config.yaml
n_layer: 8
d_model: 192
n_experts: 32
experts_per_token: 2
d_expert: 64
d_shared_expert: 128
activation: "swiglu"
moe_layers: [0, 2, 4, 6]
router_score: "softmax"
normalize_top_k: true
routed_scale: 1.0
balance_loss: 0.00201
balance_bias: false
router_logit_norm: 1.0
router_bias: true
init_std_router: 0.0125
lr_router: 0.00106
n_head: 6
n_kv_head: 2
head_dim: 32
vocab_size: 8192
norm: "rmsnorm"
norm_place: "pre"
norm_eps: 1e-06
positions: "rope"
rope_base: 14700.0
rope_fraction: 1.0
qk_norm: false
attn_scale: 0.177
tie_embeddings: true
parallel_block: false
init: "uniform"
init_std_qkv: 0.0306
init_std_o: 0.0
init_std_up: 0.0306
init_std_down: 0.0
optimizer: "adam_variant"
lr: 0.00144
beta1: 0.9
beta2: 0.98
weight_decay: 0.094
lr_head: 0.00668
grad_clip: 0.5
warmup_steps: 283
schedule: "wsd"
decay_fraction: 0.851
decay_shape: "linear"
final_lr_fraction: 0.05
batch_tokens: 65536
seq_len: 1024
doc_mask: false
train_tokens: 439300000
steps: 6704
dataset: "wikipedia_en"
Below are experts of layer 2 (counted from 0) of a mixture-of-experts language model. Rows are named router (the router's row for the expert), gate (a neuron's input weights, with its number), up (a neuron's input weights, with its number), down (a neuron's output weights, with its number) and show model dimensions 0-191. Each number is 128 + 24 x the weight over its row's rms, rounded and kept within 0 to 255. Numbers have three digits each.
After each expert's rows: a language model's description of what the expert responds to. This comes from a sample of Wikipedia text that the model never trained on.

# expert 31
router:112140123136130111141098134132159107149116117138079137119124116161128117122145151110081123173168120168090123107079159111137144108099117105130134104120151128145164167124109142188112129124130108130093125130118116136161101127132126145151146130116093147159112135124162151157132108151061108161110125122133143106155157125148132123118156112139145156133129104137174094106123119129106142143177150103109132124098167127157178100153131119167139091166216143091131131068122135125128114115078124129131152151143136167076128120134141181164139136142156129128127139090083160113115099105134133123
gate3:158174116202125174128146159114143158110123085120159180142130110091125099101144118137128106128090136158150160141104121153153094144113074118147145161074111122133123097136130135130098164108157117150170084106170100122113125149116101126084158093147173127146138145127094105106092104132122124146110120140123123123113108099111113108162147129086134170146065165107116128131120135154101113094129119143167110155124119125077136147147134128128141102113144136162147103088118162125152096127166100104133123134125124097165141146111094115099127124097147111146144116115122139108118143108119101164
up3:121144098099127070113132123134124129117132150131147100121145128089145111110150104079112118103132136088112165095159142094152134070125109125103083093172122146111114115136130150106138130179119082106115142085113132139102166109137151146137176167114151104124134100144156102150100170128128143101124114108110121142170132127130134161110127119113111127154165146119149141168128122135162139178155090139072137068140140180130140128131123132114125140172108156128123134125138114141105139072111126089113145128175159121092117130148113139117104089145106097152111110116111101147153161156156167095
down3:089131118140114111135135150124093127121178138138095134142096118083133153129126133108087108111115136092127115140141152128093083129101158165111152153106114096132127101120130146108105114143134083080106140144096160163120148121116114090101188119139098128168128120125161146124090081086143128116140126118141148140148122144103146104065122161107158109127138127130107095124176158127094103094145150100134130128181151128156155167133139152143119061169121155130131121146139151148129116133106139105094112098107158150098112116160104158180111103108126141147177148150118122118155110164128162132
It responds to: Sentence-ending periods, including before closing quotes and after initials, plus infinitive to in phrases like in order to.

# expert 4
router:112116113111125129165138146130152107116102130140110108137141130104160153102124116120169128110131119135149109119128076096117152124114133122125071119140164122115137136075144200127076166148136128101089126074126158103110183129123095139110102115087102135123151128138144170083115111082123158160116146109149165142089150122127116142116102161133154177158136110124138135110090151136110098120133130135120125182152135148111121132139136197103129080102106167148120135160135139167123100169161110134150115143137117133145133126155115157081116101108112149121095138121133100145178101157146116141
gate3:109147093158130122128157142155156130134133152127112139117157130107161107154078113147145157135123154130205114135136145155129134122136132111126122118110144115131127126120103142166086127093160150138155125121156146132111143163129120150142096152095168100121137124102116132102120123113103148142192133174145148109119119114185185123113140114128137099114145123126114110141091102137126130122146098120094141137135101160164145088138152134135113174154090155115131185123118172128178133136081127085136096104133127121123165130106055130127114160109081056160152135138121127167158145133117140131
up3:164120162105111107075109064145137111110140130119137088122113129125114141078154109089151083142148106102096105120150106119137122111153156151110118127109111133145139106135160108114165140165131105104120150113103142134142129092134170125098164108132099112135107131162111142143146120149122150140084079066141116144161183152066113160127113155134157128105147122161113120125132140158116163120131132156143122128134157105097125153154121130162160083145123140169149118131136085125118143132151138134102190166130152168076083118142119137117120106145141187099122124160111147102119111126140133117
down3:104121155141111129144103103171115102081145162112188087101108118103093136103135132108155138149132106142095116131111084157121130119139099118153065133085142153120149098150108141133132118146123115145086118146117172131162133093163104111093149175149116121117142130129099085105127144093165132137131111114169079132113132136122147113123103136187113101124116130098141099110096126165127137136135139117108148116131123136098127107132112145159138188135185148119120114153126093134105125106134089121160132147103127107116058145142143202136118125122128159139116113136182133107125140103156104114
It responds to: Hyphens, mostly list dashes after line breaks and compound hyphens like face-to-face, plus the preposition in/In before places or years.

# expert 1
router:132142105123127141124169146127123166128096116097100129111109121100108132209145109106129154148073137083149068125099136137120110136133156097101133158135119138116148098093171130100145152173130155097136152117147155108134138127139086094118071140130119134091102120101135100145117122136137140136097125146095135127113124158113128121125104092142128122119115140140111156104128113127135094136171137155165107138126125103124137142152103197093118129155137136119139113128144112132080107074128182115137189128150132168097142118140113134163194141152121138140094084110120131111155122105169096113
gate3:134170142120150190152131153122125104130141096123124143118135152157113105137105110157125143096154139134071124127095114133109151136153117123128133124135129134094099156140169128106108126139151117133108143154169112131076171112141097149188137161142124124110151125113144173098147155156102097085070108138149131113142102079165079152145157124149096076147151136127169078145115157127072099122128123115110147146113099113156146137134116113103119122092120148149135121132155110096098130140163141109117158137083144088131114116118148096121094150094143135125126126119128130076073090136156127134
up3:137158092178139148118149149117082093177113079112116070083103136072085103146120148166152124094113123164119146105104144087133128162146132123121165130113145110089118103152137093141143145167086131140115145099143118154103130136172125118089106138127122103150114126101121158100136138179116119152103119136126121116169116137122113161116129106116130152121128127123128149145085120121122152115147105138126158153135147152102128108124135153097132101074086141128128109130167113064139143131173164119114122137102144118093094127118123160139113134124118125127123099134123191089067102114156116142
down3:145108120135145153081148070070116117147133099137128142131127086161121109114126111116102153130127170173111116207088137125128143136110092146107088143159134130105170146130152177138108157136141117119130141139117105130145127138145116136146109131146131151140065146104114165142092132133142173107111124148151172148125061130139120095106167114110126126136168115118093096113098156163130156092129121115116166126149143147133118100147146116167137102077133164153184147140153135117142142139153150134098110135155119114161137110161135141126101111133140115171122127147160104158137085096129154136
It responds to: Slashes in abbreviations and pronunciations, like N/a and PAVN/VC, plus but, where, including, American, and scattered mid-word pieces like ct.

# expert 23
router:119161116132094118124126102152135121155156166121144156149139129140139136116164124111131137108124156143102139130118100131110088124125120129133142130114119112155101171169155145054141134143119146168118091088082127141087144127175147064148167149170121138127117152149197144148149114123139131079101176129121118102090116154115142109105111105124118094131096102125123157149135167172143156201086131117135109120131121139131063128112119115135177128117142078171140143119134121124142157139117120151158147116134156096122120160112135145119153122141113106107102136134161176144103117108133118115
gate1:123143120152101127121106119151153119137142154103102160121159092116081094096086078133136127132118130133096122107116150146173138108137132119110103142175128081075097137169149140111121116108117108129118086161128096093089120112130137078125146130139114098104149122103130114144134157087131123129153138132120096185133137175133103135105154112164141118119151109103168150154122147161118163158131145076109149112113146146134192093127136125113125116160185110133165083145122092124143130124096141112130129147129176163147120142148126116162071100115100121097125120134096145166123125133149151101
up1:127095112158128103153181116160124129128094107128135149112180114094113103102102100107118110114085108131081116098130134152164147105121093138119124140124098119113126092138131131088109152123134150110089144091131160111126143104187152146151096181111109083150176117089154140117150160080116093099124119104108081138142127132136126140101144112102123156142186087126173132092132152134104154165145141103109119137117118102120118101110124101137118159084157124131147117141107134103136135096128122114155101175175152176116163125162156122101131121133091160117137136114164126121144117119159138113
down1:105144125173129140119107127113080101164163139085121145120153107103115111137120062154119135135125151123103142114112112093115098135171119136135113149119129096129091144090137134131131150127132126113118097174121134120112126145140157122186171089157114119145151120112114117152123130141125143082119145136111128115124188151101141126111162139132136085129110139152110121143150162105156152153155155182109080175122146112128098114132153117124148129136137145109137106108145129170119144096157187142112138094092139183103134172153138141152107108069145167090162142158166180119136132128103135125
It responds to: The preposition by, especially after passives, plus noun suffixes such as -ian, -ist, -ies, -ity, and words like University and State.

# expert 12
router:109110160151122110055134124100150143129102127095157153081100132147140120157128084137117133112124129141120141047126157112143147149167130121126131103125170161101122115101144098097131121143153147165107127108084136144104162113124140144128088112141100127123088121063104109144138129121175109127145119116155153125143141135149175118135133124112121177144165071107088094122149169111113150134119155156127139156124096113135077123111173100116119122088110116135160165128110110173115131103149155137127114148152100152096163150158134097152113144106153114103111134128139134162161105113143125137
gate4:083169121109164113121153163151123107159125148155100180131141120171137136107121101140116177086135131134119150130168092128131117153154115104141128129109140150134117114091111128154097169148120099119129119150114097137096083153134120107155123110142098132089109152121119135089103135094097144103093157143117091163144150140153076101149156134124107122143150123091142115131123125070091148150112153156105151126154136146143082101167147118114102106145134124165127168078134113117143131126149155124154127123089133063120115131117138133190107122117125129088076085146111137117084129111107123147
up4:116139116114134173091173094124131143133139097130145075171154117103105120107121132144115090164151124105112120145112146072144141115090101127126146130112155094094122128118116120102158097173093153175116137129109143123092158116147151147086144112112104124119119107123125160133100082096086115100086119109084129136131097165128092121110119146041092118137139088170105138145163139132099099110125180093123050131112111129115105115137123128105156155130167128132120096116140122128150128115138147132115131143144131125111129137125126097110122145116129145192158084132135104126131122133156127140
down4:115159132178098163118100105107103160109160079156098107156138142140104150147128129152132126122141109179145130077140156121121117081146114130105089071121109172131111098164171138129051149128139151162103113107162127110171117120095163147127118091098124111145149118066173152128165117129128143121142150151110103091181158142123129127141146114141139119132116139149101131110128131102156111082116121115128144136123135121094130149121160128145098172119074128132102135146111153125138127123143134168152165132140115126122141096141159157137123171149179169128132133123141143138133160105138143113
It responds to: Prepositions for and as, and verbs such as used, became, won, played, promote, plus the closing = of section headings.

# expert 17
router:153160074161086143143086133152122151086135142141173123145132096104099092133124111114137086109133096116148124176135130142127104109090133106133167158120112146141121126118115117110164139083136079122098120164124139096120092142142095149155114115102140125130121088129147128139127141076164112094097148115160139110121112100125072125088140144179131117124116152130123136138148104132103181131098098107105139122105156147122086102149144138120129174093198132139102133128142108110148136117123164120076088125111110166196134157098099119105124097118115143112123143117126102130128116115109135101
gate3:127132084132142142148135145160148123117147166123106151103130131111119130156162127090126094136098102104123127097104154168127123115150110143106130178139120115090117149119108099109117175136145144131182138141143137167074111147136090108130101127098138132106145139137162136124120186099101099128125088115160111141122091134102087105125121130132073159117132135095156098112131094110105134114109129110113114129128089134117094136074084150148146132179163137161138150144159132135107123124113072124140101099166159133155111147158155098105126110134101128150143120188072120087109156120106155158
up3:135113112124175164154121076096158117111175106103136087073119124094112101132127144134160099108146120155119130133112129133116152101148134123102146114132157138135137120131120148107117138104169130127111118124158144155183090122137128152115139106133098072106159135136142116153162159170149084123117161137168140140123133114132104162134092112165138147117155110174170129155152160115147155163096145097151097136194140159090182133120147110176139119088084128097136142080128130094155131119133127121102109142131121129133131140152132108131120090174136117136145142083171126135129111111101116093
down3:132142122141127135129159105092162140156081136149127127153107116146100119142171122087123138126146121151102141164144145121115115145182178115135120126093146128140121138097117148117135092101149089094185109146137102143097102159115137127124120159156101125109077103108078135077113116137162111141141122102124167198189143148095147123148172145078145158151130109124151136126139101080129111136106139130124134160174141117128140139070132136143134131111139086156157098142129115124168122144139138118134157093127100134116124111098131113136139111103109102146096112127122135135089171066135142142
It responds to: Hyphens, especially dash runs in table rules, and middle syllables of words and names, such as si in missiles, do in Libertadores.

# expert 18
router:133107069116107132140148134046079130092140126115137098147111143103088138167123135122139106101142119135174122136119185137105084151188149137156095129126158109153141132160137140141113121103091113100077155101124173173107150107114120116138126142175094134155107126134103105131123145127123128158130132081141135078135150123120102104146141121120112095148139151136106145119113155149107162169142126092147113146104152135136126124123119098104087118107176114113143120174123122119148118159121123103155105099128161109150145096129151146115168071111134122138103151157176100127138122139100147127
gate1:143109108118132130146134100139175127122072125105129152189149104133081126084132182127117097134147165137126124124096125107070121122102132156146130157115142134139075112095117107091147155107172137141082098131121097128128147142128103083090148129093141117139091135078111102125097145114139118127112089101111097113149145139108098123116088119132116144147147191135167124142135153152126099106135133129167070163141118122079115113126115127134114135131140126126162156105116115159106132137128161129103164106139141132117151114176110102076141114125144177121101153100150126109091136162145126108
up1:098092127120124142166103113097158120147089094126128123181109075164134173162115163163119148148181099125096114131156133131107155132141140159123098142096118143154063142121111138114132128124120136119103138142117116144157123139132101095106137157145121104155120142105144097134110156130149154105128086155135107094117101083112135128118092170169122139119116138167151119156121179169134069113132116134153095185138113122137105140152102140128144141126147114125127134126157128107144127100122158135119140127100148106157132146190121131110098137095152115130135162059165106090119147166144125098
down1:130116144150159161093106124144154126159095108123152140098128146093159180145126156163118121141109130130092143117126098150147155110136153110145120135144142159125141140143120156112125178123149093131139115144114131161125128163120133123135148123159078158113096106109146105149139138132101121154110067127102143128148143149093137173121124105112149130119161113135126133143098107120138150119169128123143208126208130123130096130089108109094120139114128158113137076131126114135123127159144146128118117193132129164174159202126152137085109118087162128081130160145125154106139131097137159136
It responds to: Colons after infobox field labels, such as weight:, Genre:, Family:, and double line breaks that end a heading or paragraph.

# expert 7
router:134108112122189102120201143178135113117108054139130136122169151114113130121177164153114122123108110143158136128146157166154098101101098129124114148150111130154100147079113134144146143085115100111116118117176144124119117120086150102126155093076141134115107174115096086124103131129133127176133122121103123171126125145143129112139159128165094130128116137122163192110111095142128146132136096160136157140150137125144153091111101123114134128161066139114141092094101135114129117113160162125110117135114100144148114136130150122123127118131113095091139099094103115141148089146156154120
gate5:131137127144132141141141121167122131203120149135138136171166163128108130141151111148151117103155131113139138107147132177119140139129146096126145152140143128122101090089166135162164138117119115144081146137108125142114143173092127144123150096144161147117127071106125120175152129092096136162124113144113148082130102106153076121127136121127117077110120112166121107130133133116121117115148151146131094102130143172156125137134126101137123128113086100110174129099122061122124135125136098111095147092072127143138155152144128181114145069131092139152154128137130160120109133189147087152
up5:106138139132114105113131151054127131055143101127136151122097125109127133143083119111153100137104153151115128102120124084119131144151105108133105098126129134126127165169134145139102146156129129142158125119111121083100095095139097119115087151110120099114146177192148140121114119158160125110127135089188138141128163128106133116150116165126118178069122156103134130116139114143144152123106143116143144142110123100110135117105131142109153156168162133130090114156138177126148148166096125110163152140139127100148113117112122095180095143093143085159109139145134111111104136096065138115
down5:140108161149132132138107134114127138132152147125106128140179083167164126142081134087150146091156133110145120105128117137117140123133130132104110123111184099173114168127082143145129136106095176130117155147130157114129133165119181132162093126110192172119105154116112127144097147118107086177109154121139084096155110146161134170104073167120133151099156136092116137129087130094161146109147142106140078117132124155129154131143107112111167119138123128139129143074135114153163123121126134150142110111105104115110152119146115113141131146113172120118101115097180142127129169164127125107
It responds to: Spaced pipe separators inside Wikipedia tables, especially in header rows, plus the first = of section headings like ==Career==.

# expert 9
router:094127120133141114125119130140112122154109143128122105158130128154114126080143155126135159152118145161166120136116090102129174132105171102116120107119121137122171114153090165152092119132159149116182179123155115137173142132112136172145171097089136160121123124138153164101099167155127090113115168125072131110166102138137114098122125137119150108148116096145134130150115113155149137160168157141155103101140135180130107130152107136148139095133108134155147104120097121094108099136116138095066113133122129110143188132107114150125143106198159120124148086111157089148109145117115105126
gate0:072117086124137114131178147148120117109119100085156115129110121104134146110120109127125133097077078136112079125136148127158115147158109161090094145117116083086132104132126189136110107140165133110148125129119111106100149093116124113154148102126166117113152144120074127149159153146123144141073148133102096154150126132134151134082116123140095105164101136095104082134108135136131148161108100156135138148114128145161119143141106139152137084087109097093144089116107150110120096154095161107122125105125100127110115117133122157122101170109185110087143152119136103144135122095092125152
up0:115124139108151130124111154132125134174163135097140141183162125129096097149127091139165121123094129144110138103112134137123162131098106116145131157124135149134130156107125116108087085123113110151132126168092132134095158147119152123130163151127101130132193177053155149118175054147123126159138127092124161139071119095139120101130152099160127119162129130143145141157098146152119116123128112120133120143143128118157152130124082122109132145111187150187128126158155141129127113139144146150104156144117141179173124146096132124084167158126086133106130132163119142136135113103149140148
down0:116117139119094150151109119084127084138107089065117109153174101126084161112155154151137107116142096146121114098115134124094156097168093110153191145122099148129119094108148107130123140116104105095129118149098147119104107144135124120148109109115121138119127144166122171145170121150068097162140134135090126147146097109118141114090089120128086115108080129191124112112125159124144109114186151124132150132105125146160140155126141111138139122109131113156104158166086134127117140154109129113092111097108077123126105105095116103124128098133159135135154157114146086152143145157124110160
It responds to: The word New before York, and inner word pieces such as ho in hour, ne, th, ve; also under, km, years and mm.

# expert 15
router:122100146136128141115107161125122106137110161135122133104165111118135101125082128140078106119104129083147161106140188160078127150122140115140124148143143152096123131164136138122105155130165121124150112133111133178129118108181159143112125098147126103121115117168128085127108105138105125088103118175127130115129129134116103123119137140091145087135131178108123080115170160139081068097147121107156094074132138124141164131141144127161108134079161111095120189120142138087132134089125177154127159110133112123149175111145104149131098111136166123123149133125097126109099123129097130152
gate2:114139093168152136135157150118106126136138143112129101094134136148141170141125127125147112126125167102130108095148156128145085161131084108082104165177159145123115134135128086118100141148130097149173106118093123171124134131121116152139111152150185140176087141115130091112139153125136093130121131147154119113136108141121092138090099143117155141154141118134119150115097110120144131168108111153130143130178145151094144114151144126122140149189128157116133127122142141114119141139164100129119108101178124114130136195133155103208097158099115078146105121174120130118095144134144088096
up2:118148144166136147157119112151161119144167100138152106130120130130094167118132065121119117153082128085133122064139146105113095107095090090095119105170140150123139154114131155123067126142121133169133172111135122138085159116076151097115124122125126158128119121156126131137152131128123167121089127175143128076112111104192125154123154142060123120087097088139132118131162123090127125134166135133120129136154116153135149121140108132125116085125118163163133136077112121105140181119128144119111148086139130132123137168089116163128143124110086149149112141116147121128119122154118134133
down2:120161102130110136104128136118077136169134145128168124121116136130125087132150213122173112178146103154161134136131121132114118111145089118090156103146151135141137139153095119134144136110109090120110207152142103119142099168133127140096167096110122139087118093122142114109155128096094106076140103113158135141084156105089141151155134106118115165189123135143162113128109100158132143098129080172113152135169138117101105121131122109092089117139115152117112132127097141133116152111133145100162118120152170148134127124150127116155129088133163113136118136133139163137136129106167101131
It responds to: Mostly the article the or The after prepositions and verbs, such as of the, prevent the; also an, and = inside heading markup.

# expert 0
router:113144116131115134193099127148116123144147143087109138121114141105109167156181107116126191153133153136097100142138100129106148117116127114107132158145175111127100088112121128138122119112097133126130107111080122140160119128149116168172134156102129141134149162165110099104080095139153105103101125138147171163152148142117162138129143104167178126104130170143164112111141094137125102137165121090112107121123155146147087110136128152131088138152096097116155115099141100080137132131162126138124122123099172116108142097127130082094116137179149115130153088142168155083107126131142156139
gate1:137114143104098109137099134132108144116141109147185163105123133121115135127063144150111121134141140135113111156139116127143128135124172104140160176114131137104068145157165133119115150109096126159099118160097171131122151112111123117160125189058118114134134080144107143133117123096117132095139082175120151130122137138117120140117103171140153141108095123131141098116142156112119140148139114126097175134125134116131089145142145181160123146112132137099123128121177082158188155164117119123118149145127140111170182098146111113076135118122136146124145139113165119086125126140148167087
up1:099111157147144145138107101123162118176094127118152093094150114128123128125129125134127143155148148159130162111110130055113101139084125159118152100123123157135184090124149128160134118146130136140107119122126126112139192153112123126133119148099096102155184111091110189094147136146162164101133084089137157128137130111129132126164163085114148150164109133106097124149093159104111134104125154105164108156141145105140120162137111111192161134140134136128133149089108099137130152114109131113087155163109138124177143106123089163107151143158107137119131120139155116118119099169116138143
down1:142093140100151123099123120097101124131148147164123157150077133104154105161134137173155131151096140144068122135148128121135123127106142148124136120119113145145108115136118127106100137123137128145121119127097095149123142185096140130139113095098127107153099122115158129134130121119132149113128136103114143180114149157144116140133162116119120099112136132121098133109135148161134098127167142091116150134109182102078083148139183162042168117183097120099133110134163103142151128152100159098110126136115152127132139158112127138116160100109168126165093111087113135200124084129145140099
It responds to: Mainly the verb is or are after a subject opening a definition, such as Kanzra is a town; also who, South/North, braces and word pieces.

# expert 13
router:069099162148136169094141144131135141108159083112124135141143154134135178126156118120114141127149140119123124166080092105102086136113166117143124162132092089116098121112116165113147143097121124168132125114151140127102143137100140118117118101094131163128130118148097138109153131130172116153161118142140151122168137166129127143154139130119167127120151175136100141098151098157154112105132101124129133148135113140137153140105052118153132128189147111154100138134133158102094153101081172101112129183173154125085122125145124122135126095138109153106122121185121136174101100113104142134
gate3:139104134106116125185096139118124141134141099090103114180115119167120150096072132114123138133125116171126189160139100137137167112138087138139144134149093108147118107154184114163099126144109123155128127113122153106132106144120146116102139112083129107131163107172131170130123130148134114105159150151143134124119152161136105140138158140158152117139121112112114093155093150100135137159091131115133130134159115114117140158146140094145174141101141115109100103132137150105136114128137159114118163144124067102103146097143122100169089101108186148105105121091145065072118120141131099099
up3:133119142174134094129165139087111149066111120123110096141127116157145118118116130153121131114120150093121112133102137101121142086113135093140176162121118097114157131143115134153152168097159161117146140134142174125129121104105137128148120126091118121127116094143095129122104071147134135108156175107100096123108095140112132149107117120099162196151152138115103110152127153102114137119113145094183110131172143099136150078084157150113141088129141147129106120166126120137121134140145128147131090127154145080143127112118154183183126131109106116153137104134174077104139081151114134141
down3:072177127129131127192160123162106124117150107131120074080173100127142164165142123132094094109139121130128121134111078074113113155119136116100124154094131160141145127143130103129156107122116127146108146144131143099119140101110123152102141147066108096113104107142128124086125120135135137125124111070110158152137072133110149146156152114129162176127097145077130115117105142126099161135109104157112162150141139127116130093083106180116130079125088106152144097129086124138124154106120137167157127135148088137105096123146140134145165138156129108156156129134121126151107136113129104141
It responds to: Closing and opening parentheses after names or abbreviations like (NFL), spaced slashes, table pipes, and the preposition at.

# expert 14
router:123123125114156133116143101096134162127119133166119072141122178152141195097132144132144121092135099131118158134129141153131138116117112127114133134120084101150157108136107122105133145146091137095146133157121158124101155117142117096124100115147136090163143102143181134115152128145110156127121135099111156132100142146126124129108108177142105133129077173148151114116126104070121139127134128136146134113161150171075128135114138099104110135147155120145094141103090071137134136164137175096195152091128138105093099138070148139142108151163118089100153183135152132125091139140140129125
gate0:132164141113171146123185156134119117115125127137144133139164133147132105117126148134158137100155115105123142123139157143142129137152123137116156131117116106117119105190167098133069110161113118183120084137162109177091161167159110136134115178140101084160109114166133134163118111152105106152114094139135141170105154129137115129130125157139116128123109115157145155122126132144146115106166103152142127124135141131100133133122114101113140161217139187130094080131157108124113094154140094080115118102132128058132139134120144116143100154119107137155175113129145161136143130132100107142
up0:126162168115141123158123176152106148157128143121114119136138173156125095159081119134144161130148152109155152119137136132117158128122167104132116097131159118115121135128167144089127124155127105126090126139155105139090168159137162112095118165169142080187093078141121160122057063178125127123155128133139128161134135116114075132111171158115146137134164124131125135153151171103144126103136130146182152114103139138087137133101155133105149144140121103128120087152142103093105147123160149141140111114117103118143132129121166145136093074149121160134142132135113149122114145141153108110
down0:125144125170120167155118157158168129121073145115131126155120121115090154101107122147128186125102159092126120116167137128098077136172100127125186154153142113129113134090110132155136149134138137150103135117129147179094118131143128115131133118093105105115120095156122129113163086149101116163148142170138142130064146095119166154102141112130122135133119124129137143103120125164151094151111137109165164140113122141098149157122110122132106126132131086107072136137138127136077150125082107130132156110166138109158136116115081167149098107126140103139148134095130178113173081129136094109
It responds to: Prepositions from and into, opening parentheses before "aged", and early word fragments such as te in isolate and Pro in Proposed.

# expert 16
router:160145163159123082173100077143111152140132157132135129119162100127095138125083123133118119136126139130093140144096147140088121107106099141104145140145099126086105155118123127138148120168127142140140146192132151120140132171137114085108104128152129102121117122081134117065102123151149135127157126147149147108124133095093140132187097118094118120111148141137133149121093131118170120113155132170159139121092118128169171153126091089129140114128115125160121121167121133170162169126122112162129120100120139156142170132090128160120125111067107112132176130137198121153111101121138126154
gate2:126108131132148166174109111129177080100194099145114145112123108128137106121135086128111120096125129154116111145143093149110133117054111102106157148155119102090157155119108141143087135131129129131113138132132137107094140137100114122110123120115114116122139115074090144112149156103136157108128141092083108146116129108068155130171136113111153102118114119128131139100148179155156138105097113152106148132085130135109072161125127152133144137111137107132143077090122142130101138087137129138095076137125100121100098119137132128145125085127121110123149117102166087135173187157115145114
up2:156147108124108179146117133109113118092094136131082158158117145101121108099158115147175152129095140149112164160136127131141111160119127142096111152153161125142130186156095094112121133110201134137118108138128089120137143137130113083135127109108123125132132149120158095170173162115141174153126121115146135109127109140152150205170121138145148106128108133103122116099109181101149104145101118141131120157119112126134130122137076107180130133141116147150147127108140103116135142130138128102076064147143115111163147170118113156112107125147147090102084135117099145134152098110103105109
down2:149126120138164168121105155116094091109110133155112116111093111127121145093120115117126114138125093125082147130166177108176114088124156156133099119125086101151118117145197108147133139123147106103136129124131125118148138165126163133121182117088149111101132146126140083112132124078125124085155127130115104110152076137148083135165129099142164148150137141121122087142121095124133084168137115118117170173125141107133118167157098084132128131140103139138107129126092119096129080122189101184149156110118124113120141133137137160164110146099126145133126136128158126103156165126150090118
It responds to: Opening quote marks and short word-ending pieces like er, ar, r, as in altogether, Niemeijer, Salvador, completing longer words.

# expert 24
router:138140132121143098134131128152125132110128112137163102116126162155157163122080137131139074154145083132133080134107140114139129106147138158139118138105186124090135106151118157144108141084142174101090146169080107124140119111132140173085168100169127140150147175109129136079161141160112108093126103143127100131127139109176143151164140183109091085144150085143086125136078132177141141135147122107156144129168126120140124111101098095154082167110091124114135121138142143129160180140131115147121127138136148137125094153102135110151137122148102121141105092141115142138114128125142120118
gate1:119124146125105150116135123109157107123164118104152192112147130117117188139114117150176103111118107129115114118151139138170178179087147147176069133093102142133146164112116138157143098099140169121102115157096153132129116146133139109157134145127114117145128097119087132098140073131105089145157164129150126090083063161138130123123142117132121106115133100116134119166115088130113128109122175166087115114155134121121081117137124117144134120166086095137121122122118101119163155129130126131090115166121151107093134137110115103137158149136185148113138121134129133113132120129169080126
up1:168122116140159103111119112143137159117140127098121071118091108093131115164151144118106109085149095143113146129132099096145096101175108167087138125149102119153152085111113140095110156110106131151150128145114133114132173081094159119077118132147089112139156137140160118136143144120130133133111104104130109126151177102139095151137126137127174112169162125117109171141112155132150148143176091075130107126135146133125145160116103156134140163145109171131095084140144115136106098104139110136153097147160139132147165096113161133140157154155079130100151114087083128098112130142144146139
down1:143132139109112132152168128152119138114109131095105143131128083153151114120161135126112153155135128138132155083111134112113133136158117155124072147149158170105126076113106135154122118178153126112078132100159081084115105129121099110107090116135100109097125068107093117139128088115127152057131088144147122098135130102092118117125131137142136092088142128122139082142113094159161112122107165145152115151125134123102100079135101111142160163131120118102134124168112111152105128138133146116121104126119107177112135152112106122122091151138120111122147152134096131115095200115114113185
It responds to: Past verbs was and were after he or it, letter pieces n, en, us inside names such as Evense-n, and heading = marks.

# expert 3
router:140114155105138111167108135123151132138093108094109150146100115113090086148116105138106071129097146122117120088146086157160136108137081107115108155154139131128131150117125124132123144130110125158114115087159109117153153155133112119136151154110116104186146172147134106134120121151104115186150126129162138112147128143128104129128110134089131101110122154100147148139119140157063155108094136136156123125110112129153120099135138182170166127147136107124147152132143137137080177133157136159138120107131135098075073120144111182104166144124100144088073102148129103124153088138151136093
gate2:095125141145139115129108154140137121113131102143116146174144153090172102112151095130117134081131128166125105133130135158131126152130120133092154140096127108165139144106129112094158131107156178142131168053096142134145126149109138067141077099105146117168145061104092171169092115102138085163111140118117143111155128115106104121140105154131129148145146142104173127147139159132100103139117104161175129129165160140154100144124109107108123140137122185161131173133162118148147153136125133125130142148132121161122109130143126141105115138099115110135152131128114139116160162172161080112
up2:170161133114157115126137166128081130130111097155150155160128123084123159145148136069151146145097126121156159115126162122093144087144102149097152145148125100086111107130116200108149136174095128099176126119113144124112099135135098121158092142128120131135117127149112129089190125102122143130145128104160143108156169130143155057117110097081120147134144160134106164140120134128127122081118161134100101151139145126131096166112131122126152104142104146123116136123144161143113154125112114144108110147106086154133151139110124134127151142083157150110176146138123101106146124117069150116
down2:106099147128101093141143169137135159158087118167117152098083127167104133131113151131120120144130081129093143119102135162110146115138112121127117139146142097117150170126129089120133114144158183152134120091151098131142131140174142128136142149087131112175069160131127121165141126069092127089105152072137113121130127108112105133132134143111108113113142131126116137118125110098142111053134094051157123135124144121107112096111124095126130162138152151134128103141154134155094124132154125108120160092155110118143097099106124145133148098119155112086140146091138108108137085172150122094
It responds to: Final pieces of names and words such as Tur-ks, Winche-ll, convers-ion, Multimedi-a; also capitals N, W, R and pronouns they, she.

# expert 26
router:139136117126092173135086160109148106098169173146125123112133137157145140114098139149133163145150124120126155138136120158126127170144113128158161091140130135113170121124146102090136127114104154102144130117181138134108101141085116161127132154160152150116089155132100113125155164111151142181149121100134109127092102120151168158105116108151165110122110087147107169130093066155133117158125129139168091108088082162133154113138131130142098126116086142168140083126116134106122142124149139143174152118137135182137089101116118098115114120096088128127092128111143138142145165108084139149
gate1:127140157143100088109126099137110155102181072112158145159104084132167116130143127129134180109164128147156126140151108148113145150088092137147147152109156148114102164161117112161125147152141148112125085102133136113099120154155136134124118101120085124123136128195118118137117131124075137161118138142107139109128109144125161136115155140114143140136116180142139110133136099162142117087132146142106140144098132123124119129133079168169131101089122105157158114145120151121209076118115118122099127134127148154140108098185081137133105099104144135112150126140124121130114171125159074132
up1:098163104143091125126151117147130142152125158116147112124111111140084115144104103098100185123147099117124111111139141144136113168142088135093139137140129094133098119117130185186112098105114117114130137114121134094137118098081115129130115123119134119100114121097109109130132109106064186133124134154152140154077135127154153087096110144109121153114134112124097144130115154139187139113120137155123149160150166135146104110184100147138135108159169108139101156160122170166127123089111109109079078128117115114165125130105121152127146134127148124127125156101099134094128141152182070120
down1:143145143112115122139123111136148127137144129147107133087143155107126163113154104091068149151156185102102129127101103132135164129113176096143128140129175129154115105142129136075176148164154170086119136111115114181128154132117128133126136070163144112096139112138165186126115131089124119128140119131144135109114136090154086126114158119136099116094144153160116117149114146121110091088141096163117089138122125162151162095119090098094136119122147137133124096131145194120116115159143132118143072112142106165133126131144136117101122107156142132151172114087098144141163138102117140143
It responds to: Semicolons separating list items or clauses, en dashes, and capitalized name starts or nouns such as Athlete, Hospital, film, known.